{
  "moe_layers": [3, 4, 5, 6, 7, 8, 9, 10, 11, 12, 13, 14, 15],
  "normalize_top_k": false,
  "balance_bias": true,
  "router_cosine_scale": 10.0,
  "vocab_size": 10482,
  "tie_embeddings": true,
  "beta1": 0.95,
  "grad_clip": 1.0
}
Below are experts of layer 7 (counted from 0) of a mixture-of-experts language model. Rows are named router (the router's row for the expert), up (a neuron's input weights, with its number) and show model dimensions 0-223. Each number is 128 + 24 x the weight over its row's rms, rounded and kept within 0 to 255.
Before each expert's rows: "comes after" lists some tokens at least twice as common just before its tokens as in all text. This comes from a sample of Wikipedia text that the model never trained on. Tokens count by the router's weight.

# expert 8
comes after: " |", "|", " won", ";", " received", " medal"
router [146 130 131 119  94 108 122 105 155  81 114 111  94 138 127 123 143 132 156 144 133 133 125 188 119 140 139 170 189  82 136 100 112 132 154 155 133 114 108 154  90 138 128 134 109  90  99 146 104 168 145 110 131 111 123 116 181 102 147 145 129 112 102  87 135  93 119  85 142  83  73 124 141 122 161 109  70 129 123 119  90 143 117 126 122 130 144 143 143 116 147 122 171 142 105 165 174 110 159 112 131 153 119 130 102 127 108 102 128  91 140 143 174 168 133 125 117 146 112 167 150 137 131  99 100 138 140 127 125 126 133 165 159 130 116  91 125 123 116 170 125 114 135 115 109 128 119 110 111 122 156 156  98 141  89 161 103 130 101  35 140  84 138 154 149 118 130 100 113 113  94  78 134  95 121 168  97 131 104 126 119 152 101 156  92 125 103  96 119 121 149 121 145 111 141 103 152 116 146 114  95 135 120 111 141 120 128 140 136 131 157  85 124 127 136 145  82 127 139 179 123 138 115 135]
up0 [178 135 148 129 131 145  59 118 130 151 128 104 196 128 113  99 102 150 142 119 137 150 106 160 103 140 132 145 130 130 147 121 124 140  99 128 121 129 137 142  98 153 115  99 122 124 127  85 105 149 112  80 140 118 150 101  96  98 136 141 135 119 127 118 110 127 170  89 158 128 142 133 113 143 119 136 130  90 146 149 111 133 127 105  97 145  90 127 148 146 123 140  86 161  95 104 138 128 144 162 178 103 115 125 108  99 155 119 145  81  75 124 152 159 141 146 111 111 133 120 105 146 119 131 108  91 198 161 102 130 134 143 168 109 118 124 120  77 153 127 145 119 136  94 145 123 147 130 144 144 132 130 122 125 136 120  97 121 124 138 112 164  91  78 163 145 134 108 128 124 133  93 101 100 148 133 121 132 157  98 113  97  75  97  98 162 165 137 123  91 106 193 120 183 135 116 100 132 166 113  99 132 119 100 149 114 104 147 129 106 147  68 120 149 121 131 125 106 156  84 106 146 125 150]
up1 [152  99 114 129  77 118 114 131 178  93 141 159 105 125 143 142 108 130 153 136 138 111 173 116 148 126 136 170  94  85 156  63 144 118 112 152 142 119 122 130 133 140 115 131 134 135  82 130 132 142 131 127  98 102 127 104 177 163 158 141 103  95 118 111 130 101 123 121 120 110  89 111 105 129 120 101 148 155 162 117 151 100 139  99 114 136 147 138  92  57 124 108 153 150 106 132 186 109 153 146 111 155 142 107 151 107 148 118 140 136  96 129 151 151 105 136 124 155 123  99 127 107 111 103 128 115 113 115 152 117 135  82 134 149 141 148 118 141 173  94 101 123 103 109 145 147 135 175 127 121 135 151 118 178 100 118 123 174  90 119 101 125 155 141 123 157 121  99 159 168  80 104 176 174 114 137 134 131 125  84 129 133  92 116 162 154 104 115 104 110 118 154 149 145 150 116 117 109 159 129  83 158 153 134 151 134  99  94 140 110 123 140 109 137 121 108 112 136  92 171  68 142 111 124]
up2 [131 123 137 102 137 105  97 108 101  72 129 161 109 105 100 162 145 106 145 142 134 162 138 143 141 131 153 109 135 167 164 114 155 102 119 180 192 110 117 130 141 140 107 129 155 117 123 130 116 133 109 121 111 113 116  98 108 141 136 130 115 149 118 124 118  67 125 107 161 106 101 109 173 177 146 141 119 121 132 121 116 163 162 125 107 135 145 106 143 112 140 142 153 129 125 124 160 151 149 169 142  72 161 152 147  51  62 119 129 102 144 128 145 124 101 127 110 125 149 163 106 138 110 148 205 156 126 177 109 157  96 104 130 110 139 128 173  98 105 137 132 141 128 110 120 113 120 106 112 111 161 130 112  98 130 132 163 163 108  92 112 123 118 159 135 134 106 138  93  96 111 178 147 115 136 157 121 147 118 119 137 120 117 146 112 169 150 132 146 124 143  81 122 103 118 108  87 116 122  82  98 158 141 119  91 129 136 104 129 138 130 132 115 132  78 154 117 150 130 171 111 150 103 120]
up3 [172  90 124 133 137 100  95 129 129 114 126 126 156 151 145 135 141 137 103 154  95 159 120 115 131 124 140 165 114 136 150 112 129  93  87 139 158 107  86 150 122  81 121 124 137  89 139 127 113 106 151 148  95  79 170 177 145 164 118 140 144 145 156 178 121 164 177 148 119 117  74 101 133 116 147  67  89 148 132 114 116 118 159 115  90 149 124 115 140 164 170 119 137 107 153 103 122 128 114 136 163 128 143 147 138 133 108 151 116 104  92 144 112 114 144 154 118 139 155 121 117 147 145  94 118 160 107 111 106 123 152 132 101 141 167 161 168 163  86 138 109 119 146  88 109 127  92 107 106  98 161 110 100 124 151 142 145 143 136 138 137 133 132 119 205  98 116  91 143 108 127 136 113 147 156 145 109 123 151 142 165 154 127 106 146 110 149 152 105 101 138 129 151 179 119 159 112  97 152 116 123 191 159 111 124 138 127 180 101 129 101 124 112 101 125 110 106 132 134 133 146 157 140 140]
up4 [143  85 143 110 110  82 126 141 160 101 114 116 123 157 146 106 146 131 142 137 138 103 156 111 139 159 151 116 161 175 130  82 131 162 113 133 119 144  99 121  73 157  95 150 121 127 116 144 127 161 152 139 132 128 166  89 181 102  68 139 145 159 145 115 140 117 112  91 143 124 147 160  91 156 104 114 104 125 114 181 131 139  87  95 124 134 117 166 125 106 137 134 137 136 118 115 144 110 134 126 109 148 141 167 105 154 126 101 113 117  90 173 122 146 119 154 126 107  80 146 123 124 172 159 126  95 136 152 142 101 172 163 117 138 103 123 129 127 107 149 143 121  84 135 121 133 150  83 120 141 108 141 119 154 127 158 120 146 130 136  89 112 131 153 124 138 138 107  99 126 113 114 106 115 116 144 142 154 171 133 133 132 166 163 119 134 102 130 119 116  93 107 187 105 111  93 139 134 119 156 132 192 121 137 124 131 129  91 160 125 109  71 142 103  92 153  65 111 137 149 142 186 125 138]
up5 [130 162 132 121 177 116 106 146 130 128 125 119 122 108 118 139 129  76 164 128 103 117 191 144 131 161 148 134 113  96 108 119 120 158 145 153 132 147 124 141  64 137 101 147 146 103 102 147 121 167 181 155 131 122 106  91 163 105 135 115 145 100 131 127 111  94  79 113 154 126  71 109 146 101 118 132 137 154 124 131 140 105  82 139 160 145 123 106 144 148 117 170 134 140 145 141 102 158 136 138 146 148 124 114 165 161 136 136 127 106 115 120 121 127 136 118 115 124 114 145 144 129 142 121  98 163 141 102  88 123 106 123 171 114 122 153 110 109 127 129 113 142 127 122  42 114 136 159 119 154 120 157 134 150 138 136 108 158 147 122  98 117 102 115 117 144 156 124 148 144 130 110 137 109 173 202 171 145 121 121 164 167 128 150 128 106  94 160 117 121 146 159 141 153 168  90 148 133 156  75 110 170 151 135 157 159 140 144 107 105 132 118  91 130 162 129 115 106  77 134 131 137 140 182]
up6 [122 135 126  83  92 131 109 152 118 142 131  95  80 135 155 149 163 115 136 121 108 113 120 123 155 163 101 109 141 142 102 146 106 159 123 173 136 147 138 126  91  75 116 175 172 184 139 159  86 119 115 138 133 124 125 147 166 119  83 134 117 105 112 115 121 148  83 148 124 110 114 145  88 150 101 149 147 152 126 122 140 127  76 115 148 125 140 137 106 121 118 129 101 130 142  93 134 144 121 130  69 154  75 122 129 131 116 127 164 180 117 117 151 141 127 140 115 112 101 152 103 113  76 116 135 125 132 113 133 123 117 133 114 116 143 136  74 108 128 154 110 153 145 115 111 135 131 138  82 160 154  73 111 120 119  79 112  74 130 163 112 126  82 117 107  91  93 152 133 110 142 119 128 128 139 156 155 102 148 166 129 114 114 117 100 118  91 120 144 176 110 136 104 109 101 180 133 138 117 124 141 157 151 127 125 127 103 131 160 135 122 139  89 134 114  70 120 118 166 185 144 114 136 146]
up7 [113 167 150 129  99 110 156 151 100 135 115 112 117 135 121 133 113 126 120 161 115  88  75 166 117 110 159 132  93  99 156 124 157 120 161 137 139 136 112 153 127 147 151 108 166 100 104 144 102 130 136 156 122  98 153 132 140 103 144 146 110 141 145 158 140 128 145 158  66  88 133 118 160 156 102 126  66 136  86 138 176  80 117 105 143 120 102 139 167 156 157 130 161 119  86 156 151 117 100 133 115 165 148 128  89 137 112 133 100 165 134 139 141 162 130 124 131 145 137  71  96 113  93 166 123 126 103 127 122 158 157 117 113 135 140 129 117 158  98 154 132 106 142  97 104 116 124 143 138 139 128 161 118 128 106 141 143 163 100 147 138 128 165 107 163 127 125 171 108 116 119 134  89 129  98 126 180 137  95 101 152 150  94  58 152 121 116  88 140  90 121 149 130 128 147 129 145 104 118  96 160 130 140 139 123 134 134 116 117  84 144  91 158 121  87 156 159 159 111 147 143 135  88 117]
up8 [138  88 114 147  91 139 137 151 213 122 160  99 158 116 114 121  88 136 142 164 148 106 100 112 152  99 124 154 163 124  79 168 117 139 101 118 164  89 167 138 138 155 130 142 153 143 165 144 113 106 122 134  92 125 116 120 100 126 123 133 117 121 117 157 139 123 150 134 134 154 101 132 152 182 144 158  98  90 101 108 114  99 158  73 144 155 117 133 161 158 103 140 111 119 134 126  83 144 138 150 144 124  92 118 136 116 108 149 126 121 176  93 102 137 100 157 134 156 146 149 155 172 126 125  79 127 102 158 126 166 129 165 141 105 108 116 128 117 171 156  94 122 141 172 114 165 137  96 130 143 155 104 114  87 158 116 153 157 161 127 112 133 104 129 139 150 102 130  98 122 150 107 134 147 141 123 124 128 138  94  96 130 149 106 141 110 126 100  82 156 138  90 112 104 103 132 153 144 121 142 148 167 120 170 127 140 126 121 135 107 114  86 105 116 177 108 132  91 113 154 156 120 130 147]

# expert 14
comes after: " the", " in", " during", " a", "|", " for"
router [100  92 116 179 123 131 133 153 130 112 152 117 111  99 126 106 130 126 207 121 107 114 101 102 135 138 125 170 121 107 117 137 121  69 130 109 129  89 120 139 163 151 109 110  99 110  99 125 122 155 141 121  87 142 122 175 134 130 100 150 134 150 156 121 115 124 127 132 149  93  97 146 127 161 171 127 121 105 120 140 160  91 149 184 141 138 117 105 142  93 105 114 151 122 117 126 121 147 166 153 160 183 153 139 108 143 133 157 117  78 125 166 111 119 137 132 134 108  84 119  89 101 145 104  79 111 101 161 140 177 134 101 140  97 105 140  94 139 121 113 100 123 142 143  98 128  84 120 108 106 107 155 120 115 111 133 100 153 127 107 183 127 119 132 101 183 145 103 110 126 140 145  92 111 101 147  95 128 125 161 138 105 137 106 148 137 108 168 112  94 149 120 156 162 130 141 105  99 109  93 113 113 103 136 146 101 131 132 134 149  71 119  95 124 128 106 122 129 130 175 101 136  99  92]
up2 [112 153 141 136 147  93 124  86 130 158 129 109 140 139 193 111 162 123 153 126 124 129 169 128 148 111 156 131 124 134 164 121 103 126 142 155  96 131 121 178 136 154  97 144 120 117 134 117 125 151 160 140 105  87 113 153 120  79 139 113 147 133 114 141  98 136 138  88 144 126 137 122 128 143 124 164 140 146 148 131 140 139 163 119 153 153 137 114  86 137  87 114 127  79  62 157 159 124 121  92 156 137 120 169 115 114 172 133 145 133 105  99 141 119 164 165 174 109 124 151  84 119 104 117 156  96 130 132 148 104  75 156 179 148 168 117 163 140 143 149 145 128 101 161 144 158 106 131  97 142 134 156 102 145 145 150  89 100 118 134  86  92 153 123 132 143  82 177 116 134 124 143  99 155 107 169 139 153 147 118 128 173  88 161 157 112 117 132 171 133 116 115 133 121  97 123 141 117 105 125  88 112 120 140 168 113  91  84 140 123 126 144 140 144 120 144  87 133 121 158 127 136 143 149]
up3 [112 116 165 117 140 151 112 139 106  79 175  67 157 146  98 134  70  77 103 161 121 116 101 126  96 147 146 139 123 150 167 118 126 116 100 138 116 122 145 114 100 100 162 168 101 119  83 152 150 128 152 127 137 119 148 112 164  72  96 121 133  86 114 114 131 166 121 116 135 170 132 107 141 118 127 158 136 139 107 163 142  97 161 137 155  95 150 169  94 123 111  92 125 143  87  86 126 139 178 125 102 139 141 172 118 159 154 134 125 127 109 169 117 164 116  97 151 121  97 152  96 154 151 145 100 109  95 127 115 125 128 136 189 118 137 162 130 128 106 112 148 148 121 156 101 110 137 143  80  99 129 132 113 109 149  90 118 128 132 150 109  83 126  84 146 148 144 119 133 103 149  97 135 139 136 124  93 147 157 120 141 162 133 130 140 145 129 113 135 106  98 137  90 114 133 134 151 110  98 140 154  79 109 153 105 159 111 124 134 131  90 131 101 103 136 115 112 139 156 127 113 120 176 115]
up4 [118 131 135 161 128 102 153 155 132 118 176 111 101 121 153 149 125 118 128 113  96 141 136 125 104 131 118 127 132  87 136 148 146 110 134 119  59  94 125 117 105 129 100 124 178 133 192 106 126 118 107 151 155 128 129 141 129 125 114 130 113 148 155 161 125 105 115 127 130 144 176 128 118 149 143 170 168 142 148 129 129 101 144 133 141  86 152 120 123 134 108 110  97 166 128 102 116 161 113 118 130 126 145 171 144  90 124 167 119 116 126 148 125  92 137 103 132 137  96 153 109  99 120 157 136 130 127 167  58 142 143 112 119 155 126 123 116 117 154 153 179 133 132 126  95 141 139  85 130 112 137 119 156 146 136 124 135 171 118  78 131 109 132 154 169 123 132 161 121  98  81 174 117 159 131 136 151 113 148 161 157 134 118  85 186  93 109 158 128  99  84 105 118 136  99 140 109 169 110 125 113 104  87 104 168 125 106 146 115 190 103 117 122 136 145  89  94 137 175 149 109 169 140 119]
up5 [114 103  99 161 111 104 121 104 131  73  98 131 153 168 131 115  84  85 131 153 106 141 130 122 122 136 116 122 157 117 136 110  91 103 107 151 153 145  89 109 111 146 102  94 129 150 153 144 154 126 148 137 107 151 123 142 113 139  89  76 147 141 150 144 137 113  82 122 160 155 153 182 138 132 153  99 116 121 121 112 116 114 150 146  59 114 126 102 173 170 114  94 114 117 134 100 153 111 128 128 155 133 136 144 153 105  88 112 147 124 129 113 125 131 168 118 113 132 156 147 114 124 153 111 117 139 113 162 182  67  66 103 180  82  99 116 125 143 113 120  91 111 130 157 125 110 130 116 113 134 137 123 140 133 133 110 121 115 110 172 144  92 126 161  85 128 162 136 103 110 129 141 116 135 109  91 125 103 114 112 109 168  96 130 127 109 102  89 116 128 123 110 168 127 133 108  81 171 153 133 152  99 105 116 109 124 106 101  75 145 137 156 157 110 115 133 126 174  96 118 116 135 113 152]
up6 [149 106 151 131 125 106 122 111 107 115 116 156 148 105 140 133 113 111 103 115 124 127 156 153 189  98 121 161 149 173 125 118 142 112 125 148  94 141 101 107 144 115 138  95 107 121 154 115 142 140 109 111 128 147  91 101 134 138 136 125 120 189 120 132 120 115 124 110 112 155 110 117 140 164 144 111 104 151 109 110 119 116 109 118 105  68 154 106 170 137  98 144  83  70 108 153 130 139  95 107 154 132 155 138 120 129 130 134  78 131 133 119 121 123  59 146 136 146 124 141 161 112 137 163 105 112 148 159 114 128 213  99 100 135 153 139 105 144 129 116 145 130 118  94 148 136 131 157 169 104  98 137 112 148 117 116 123 109 127 147 144  89 160 147 132 104 106 155 113 124 108 166 131  89  78 143 118 120 145 144 132 136 139 116 136 127 162 103 125 129  74 176 146 155 114 142  84  90 104 170 137 132 144 138 147 112 117 130 160 138  88 118 108  81 133 156 208 110  85 130 129 137 143 133]
up7 [125 110 147 133 110 150 135  86  66 134  98 110 129 107 137 147 138  93 124 140 133 122  73 109  99 160 119 126 116 137 128 152 139 111 128 129 131 116 174 142 135 134 104 151 129  83  94 139 141 143 131 178  98 118 134 145 149 143 123  96 116 108 131  96 121 136 123 159 107  99 154  87 111  94 138 129 126 139 109 131  93 118 135 134  92 125 146 162  80 147 123 132 118 129 118  77 101 110  80 102 105 129  93 173 122 115 146 118 133 155 135 151 149 133 115 103 127 144 122 138 170 123 111 165 115 141 113 116 128 127 171  81 132 167 124 124 117 153 129  96 108 116 121 133  93 121  95  76 103 144 119 128 153 179 104 167 143 142 128 112 132 103 142  97 166 119 137 131  93 153 120 156 130 168 153 139 161 132  78 170 117  87 144 107 172 171  89  74 101  96 160 157 194 111 102  94 115 148 112 110 150 130 114 127 128 152 138 104 112 109 170 117 122 123 145 110 129 154 174 111 116 145 139 153]
up8 [ 85 121 144 122 148 103 104 100 151 107 121 103  52  85  93  81 106 103  97  90 128 109  97 125 128 109 116 108 175 110 100 114 128 105  96  91 126 130 128 102  87 152 103  97 155 159 132 176 110 117 169 165 119 138 135 153 173 127 122 176 128 116 122 104 140  96 119 144 124 141 104 156 101 119 121 126 210 167 132 125 124 123 132 140 136 170 122 169 145 122 118 126 132 136  83  98 113 117 114  83 118 123 142 118 142 107 170 131 151 142 142 110 157 146 131 138 104 124  60 150 116 150 138 101 175 128 111 156 150 131  92 132 142 113 128 103 102 143 129 118 128 131 115 117 155 139 103 125 163 103 165  76  89 142 122 138 119 152 117 136 134 153 152  97 146  85 135 126 111  96 128  88 115  98 125 130 108 107 151 156 157 135 101 145 143 114  72 152 142 140 138 118 142 149 118  81 128 154 130 123 107 126 133 155 128 102 134 114 117 152 113 149 104  96 113  91 132 141 149 113 120 110 100 126]
up9 [137 136 117 148 171 122 159 109 114  85 114 127 154 163 140  74  88 111 183 137 150 125 132 123 141 118 110 127 100 102 131 128 112 127 134 146 139 152 110 117 143  89 147 124  95 111 122 122 132 141 102 122 158 147 138 110 119 142 137  84 128 149 114 124 106  91  92 120 147  94 115 130 134 152 113 116 106 154 107  87 120 113  80 133 141 140 118 147 114 135 150 121 137 141 128 164 134 126 110 150 112 172 152  83 126 158 111 136 111 112 125 150 115 104 102 158  97 105 128 130 121 113 174 127  94 173 107 113 124 143  94 158 146 165 138  89 129 128 133 129  86 167 154 121 138 183 145 161  86  94 141 118  91 151 103 140 109 122 149 101 121 117  83 162 174  70 143 116  82 106 101 117 127 106 148 125 138 140 146 141 120 138 146 141 166 107 149 117 138 119 117 136 107 104 151 155 104 166 190 163 162 153  91 160 124 135 168 158 139 130 114 156 121 119 141 121  69 123 120 127 102 197 144 110]
up10 [115 152 143 117 138 163 161 125 103 115 163 161  67 165 166  65 121 113 155  99 137 113 112 150 112 162 142 124 130  95  99 132  99 119 109 134 103 181 119  90 155 105 157  79 131 174 146  94 129 142 107 129 134  94 146 125 124 138 135 119 141  92 166  76 123 100  67 121 123 102 119 138 141 153 142 160 104 111 105  95 129 140  86 120 108 126 127  83 141  97 118 139 139 120 131  94 145 152 147 128 128 177 137 127 149 126 103 138  89 122 133  84 135 149 123 141 116 116 110 112 120 111 120 116 155 132 143 126 141 100 139 144 130 134 184 118 101 106 106 123 135 138 104 130 158  99  90 134 168 109 185  95 143 101 153 108  70 158 145 152 137 150 100  65 116 162 179  86  94 134 153 102 114 140 146 147 119 139 152 153 134 130 164 111 110 126 105 134 119 129 124  89 126 135 132 137 124 145 113 143 129 120 127 122 109 120 134 144 120 106 102  98 136  91 131 154 127 119  89 147 120 159 166 116]

# expert 11
comes after: "\n", " ", " 1", ")", "\n ", "\""
router [127  98 136 166 106  96 122 119 173 113 144  92  89 122 123  82 144 112 118 136 175 175 108 155 153 127 117 162 160 122 148 121 135 111 147 162 141  86 110 136 108 146 108 119 149 140 120 170 147 116 114 136 120  83 179 171 143 127 121 118 123 100 122  97 103 108 135 111 128 107 131 127 143 149 115 147 117 155 110 127 150 127 122 171 110 130 159 151 117 138 104 115 104 107  96 124 131 170 128 116 121 132 133 119 125 121 130 146  82 115 155 162 134 147 122 124 122 143 121 145  94 140  85 135 118 133 146 157 125 111 119  97 146 155 144 135 149 178 147 146 148  97 117 116 134 152 113 139  81 127 147 128 147 151 108 121 122 116 122  79 154 102 148 172 167 169 125  90 125  89 134 145 122 123 150 119 149 114 137  93 131 148 117 125 151 138  76 135  12 134 167 131 146 113 102 118  78  82 168 146 113 113 106  84 134 116 124 138 112 115 159 160  81 124 103 131 109 117 168 117 108 124 102 141]
up2 [105 128 138 145 117 132 135 150 150 100 132 104 112  64 130 112 142 153  85 128  91 182 125 134 106 105 133 169  80 152 136 131 162 146 132 111 125 115 136 137 110 157 145 144 141 123 136 127 118 154 130 140 123 127 112  68 164 123 113 124  90  87 129  83  76 135  95 144 142 107 119 155 146 121  75 133 122 153 118 118 112 119  80 101 153 119 137 165 140 105 131  91 155 121 114  62 172 180 116 164 110 115 125 140 116 160 105 107 122 105 153  95 131 107 122 149 112 117 133 147 115  90 109 124 120 145 140 134 111 135  95 129 114 141 124 141 151 161 147 148 128 125 164 103 131 136 112 151 106 131  92 154 119 128 111 136 101  78  87 109 122 132  87 146 169 128 141 157 121 152 149 130 144 189 109 112 175 124  70 129 162 128 167 136 140  78 158 127  79 149  96 125 114 109 162 109 111 103  84 101 122 119 105 107 147 118 144 161 143 109 139 136 118 140 122  93 145 118 107 118 151 101 119 152]
up3 [119 126 107 144 116 100 130 133  77 113 150 113  86 118 170 135 130  85 142 144 178 120 116 151 159  99 130 110 101 100 143 163 107 111 141  85 143 133 109  99 146 152  90 131 105 134 137 167 146  96 102 124 123 100 118 135 103 163 156 165 130 168 134 136 152 111 134 128 130  95 121 116 142 159 119 127 130 129 108 118 172  78 138  96  79 160 109 146 149 122 115 161 117  90  95  79  81 138 126 120 130 123 133 148  86 128 125 151 169 137 154 119 116 100 124 106 146 157 163 122  93 144 112 159 124 129 154 118 118 138 117 121 153 160 155  92 137 154 105 119 151  91 137 141 111 148 135 131 153 116 123 175 149 143 120 116  97 132 110 108 164 102 124 123 126 115  91 188 117 155 107 150 116 106 118 134  73 110 167 157 141 123 119 154 126 110 136 126 165  89 142 104 104 138 128 159 126 111 132  85 183 148 141 127 112 179  84 124  82 168 138 128 135 125 143 162 107  97 139 126 109 153 174 147]
up4 [101 160 125 151 112 115 107 136 104 115 151 123  99 153  90 162 149 108 121 119 189 143 149 129 130 158 116 132  82 157 134 158 124 129 116 156 119 127 129  99  90 136  83 148 123 147 119  93 130 154 147  80 160 110 129 152 168 170 128 108 128 142 126 141 142  97 125 141 151  93 122 129 106 132 113 128 126 126 115 122 147 140 131 189 135  91 165  87 159 196 150 141 110 116  94 116 138  93 130 148 115 120 122 139 115 157 113 163  87 145 111 107 109 140 125 124  83  79 173 146 104 114 100 123 163 108 121 108 155 141 118  78 123 151 111 102 109 137 159  87 154 124 167 149  98 124 154 163 139 121 161 145 135 158 111 143 111 115  95 145 111 106 131 159 104 134  92 159  86 131 122 138 119 158 164 165 132 123 122  87 170 156 116  88 159 128 167 176 128 129  95 140  95 123 140  99 103 117  98 130 119 160 129 102 157 164 115 135  94 122 124 124 121 115 159 130 105 101 163 129 117 137 100 113]
up5 [139 159 124 127 144 112 152 125 108 105 118 114 171  79 121 121 112 121 136 113 123  96 131  90 107 144 106 127 135  93 142 165  91 119 194 142 173 177 146 110 112 130  87 159 113 111 150 112 111 123 159  99 141  85 115 119 108 105 173 110 127 163 121 132 108 146 186 123 121 133 125 138 151 142  84 106 151 150 132 116  86 122 112 119 118 151 131 134 141 117 135  98 131 102 113 118 156 172 157 126 144 100 109 141 171  94  92 125 131 127 128 177 115  71 130 143 130 133 158 124 109 144 133 118  97  80 136 170 158 131 109 129 157 144 142 126 139 110 134 106  89  77 122 139  94 128  90  96 132 113 140 161 117 154 109 105 118 139 113 123 153 105 131 160 159 143  50 158 116 128 109 164 141 116 118 118 156 151  97 137 156 124 136 148 135 112 137  96 128 143 146 155 146  97 115 117  99 124 121 152 141 146 161 146 148 136 174 183 116 119 111 151 141 143 146  89 138 170  83  94 143  96 121 120]
up6 [142 115 119 133 181 125 105 111 152 130 163 186 143 143  69 145  83 149 161  92 113 115 114 117 120 151 128 107 137 148 171 133 171 109 157 131 144 100 105 128  99 152 118 113 178 137 114 108 131 133  98 115 143 116  87 117 132 115 142 103 170 105 162 138 111 145 175 187  75 132 108 152  90 126 139 109 162 198 117 159 148 144 121 105 115 121 102 127 146 126 131 137 137 135 156  51 122 130 122 159 125 100  97 150 141 199 115 138 135 123 166 129 109 126  78 126  94 122 132 147 104  86 106 129 125 137  92 126 120 141 125 124 113 138 132  75 127 114 126 100 113 126  99 123 126 149  77 122 131 129 112 169 114 141 146 140 117 150 118 103 175 118 151 130 134 109 124 150 136 119 138 134 125 121 165  97 123 130 109 109 128 112 137 152 150 121 145 123  96 129 140 123 133 155 142 170 151 115 123 135 117 111 151 126 144 140 120 162  96 124 131 106 102 105 144 173 133 109  95 182 138 186 135 118]
up7 [161 148 187 127 133 140 167  91 124 141  65 150 137 111 108 139 162 123  92 134 135 140 122 134 124 112 101 110 147 146 128 144 123 124 115  84 152 131 138 134 105 122  93 122 134 154 124 166  99 147  61 157 143 149 117 113 152 122 102 166 159 136 114 145  97 127 147  87 125 134 142 151 141 126 126 156 143  65 126 120 114  74 107 142 126 122 145 108 147 179 122  83 122 145 120 138 127 106 121 141 143 166 122 109 158 121 150 133 159 116 125 123 169 101 129 117 143 162 134 145 107 170 130 106  94 166 124 167 120 117  74 150 142 136 128  94 128 125 121 149 112 176 149 143 132 136 111 144  68 124 138 134 124 141  88 103 132 134 113 146 146  96 105 167 170 143 124 175 123 131 118 107 146 154 114 101  69 106  90 137 115 140 135 129 142 101 129 150 118 164 101 122 106 122 122 103 116 132 143 101 120 127 110 102 102 126 124 138 180 113 149 139 127 120 150 128  73 127 160 169  77 155 144  72]
up8 [116 121 167 131 103 137 142 118 124 102 108  98 120 141 126  58 133 130 178 126 116 142 153 116 150 102 180  91 193 150 130 121 144 119 130 135 135 148 105 112 153 140 113 147 134 133 112 124  96 127 133 159 148 147 156 152 149 133 161 123 122 116  86 104 151 112 116 111 121  90  70  71 133 108 131 129 121 149 154  94 145 119 117 118 131 148 134  88 148 157 128 149  73 108 118 153 184 111 139 131  75 111 160  97  99 123 105 114 167 146 126 179 155 143 117 150 144 152 150 164 144 122 107 121 145 115 127 101 103 110 101 125 127 146 129 107 138 106 134 117 140 105 135 133 134 136  93 128 164  99  85 134 119 125  92 169 104 159 149 120 180 123 101 111 145 160 150  80 160 178  86 117 120 110 124 153 130 149 116 147 153 121 160 101  87 139 133  97 132 147 171 121 142 119 101 116 102  87 132 133 134  91 134 123 101 130 103 129 117 114 110  96 197 129 130 131 124 144 117 126 143 142  96 106]
up9 [157 142 118 148 154 114 138 142 121 156 135 135 128 150 131 144 114 127 122 128 155 129 136 115 128 137 118 123 141 139 159 161 121 124 153 124 155 118 147 113 126 171 117 177 110 153  88 165 178 142 154 137 156  73 103 114 130 157 167  99 150 124 129  82 114 122  95 106 131 108 123 113  99  96 123 105  99 123 116  88 117 121 120 115 114 100  84 163 135 161 125  94  90 126 127 132 123 115 153 132 107 128 126 101  92 112  89 145 175 148 164 150 169 124 164  98 114 123 172 132 129  86  90 151 118 149  98 100 131 117 101 114 101 148 113 139  94 143 112 111 170 113 122 152 138 142 103 132 163 101 125 113  97 143  98 149 106 159 127 113 131 147 135 180 164 161 130  64 101 126  90 105 135 102 110 177 174 145 117 198 136 135  77 154  81 142 127 139 111 153 146 127 140 133  56 119 120 114 166 122 132 104 148 125 118 155 136 145 109 165 133 149 121 145 128 120 127 147 127 132 131 100 101 150]
up10 [132  99 127 161 148  70 157 172 144 119 157 146 105 148 105 165 122 139 129 114  81 107 109 149 137 167 122 155  88 136 171 149 101 119 162 149 124 138 169 148 107 108 133 128 148 132 124 115 128  96 115 135 122 100 150 143 135 154 161 133 117 112 165 162 165 124 129 136 143  75  95 137 144 104 139 141 111 138 113  87 109  71  96 159 134  97 109 119 144  71 118 114 105 108 100 123 119 146 119  91 124 129 149  95 144 118 131 133 112 149 158  96 134 111  93 129 135 130 145 148 100 129 135 148 184 144 121 153 116 131 118 124 107 128 159 144 129  91 127 157 160 121 147 150  92 120 131  85 102 140 113 191 144 112 113 136 135 116 156  88 137 123 129 148 136 161  92 164  87 193 120 125 159 123 150 108 138 121 127 125 109 136 123 134 104 157 172 140  91 169 136 147 100 163 149 125  74  89 140 171 120 101 126  96 123 100 116 109 143  95 120 115 140 113 159 172 129 123  94 102 118 128 108 118]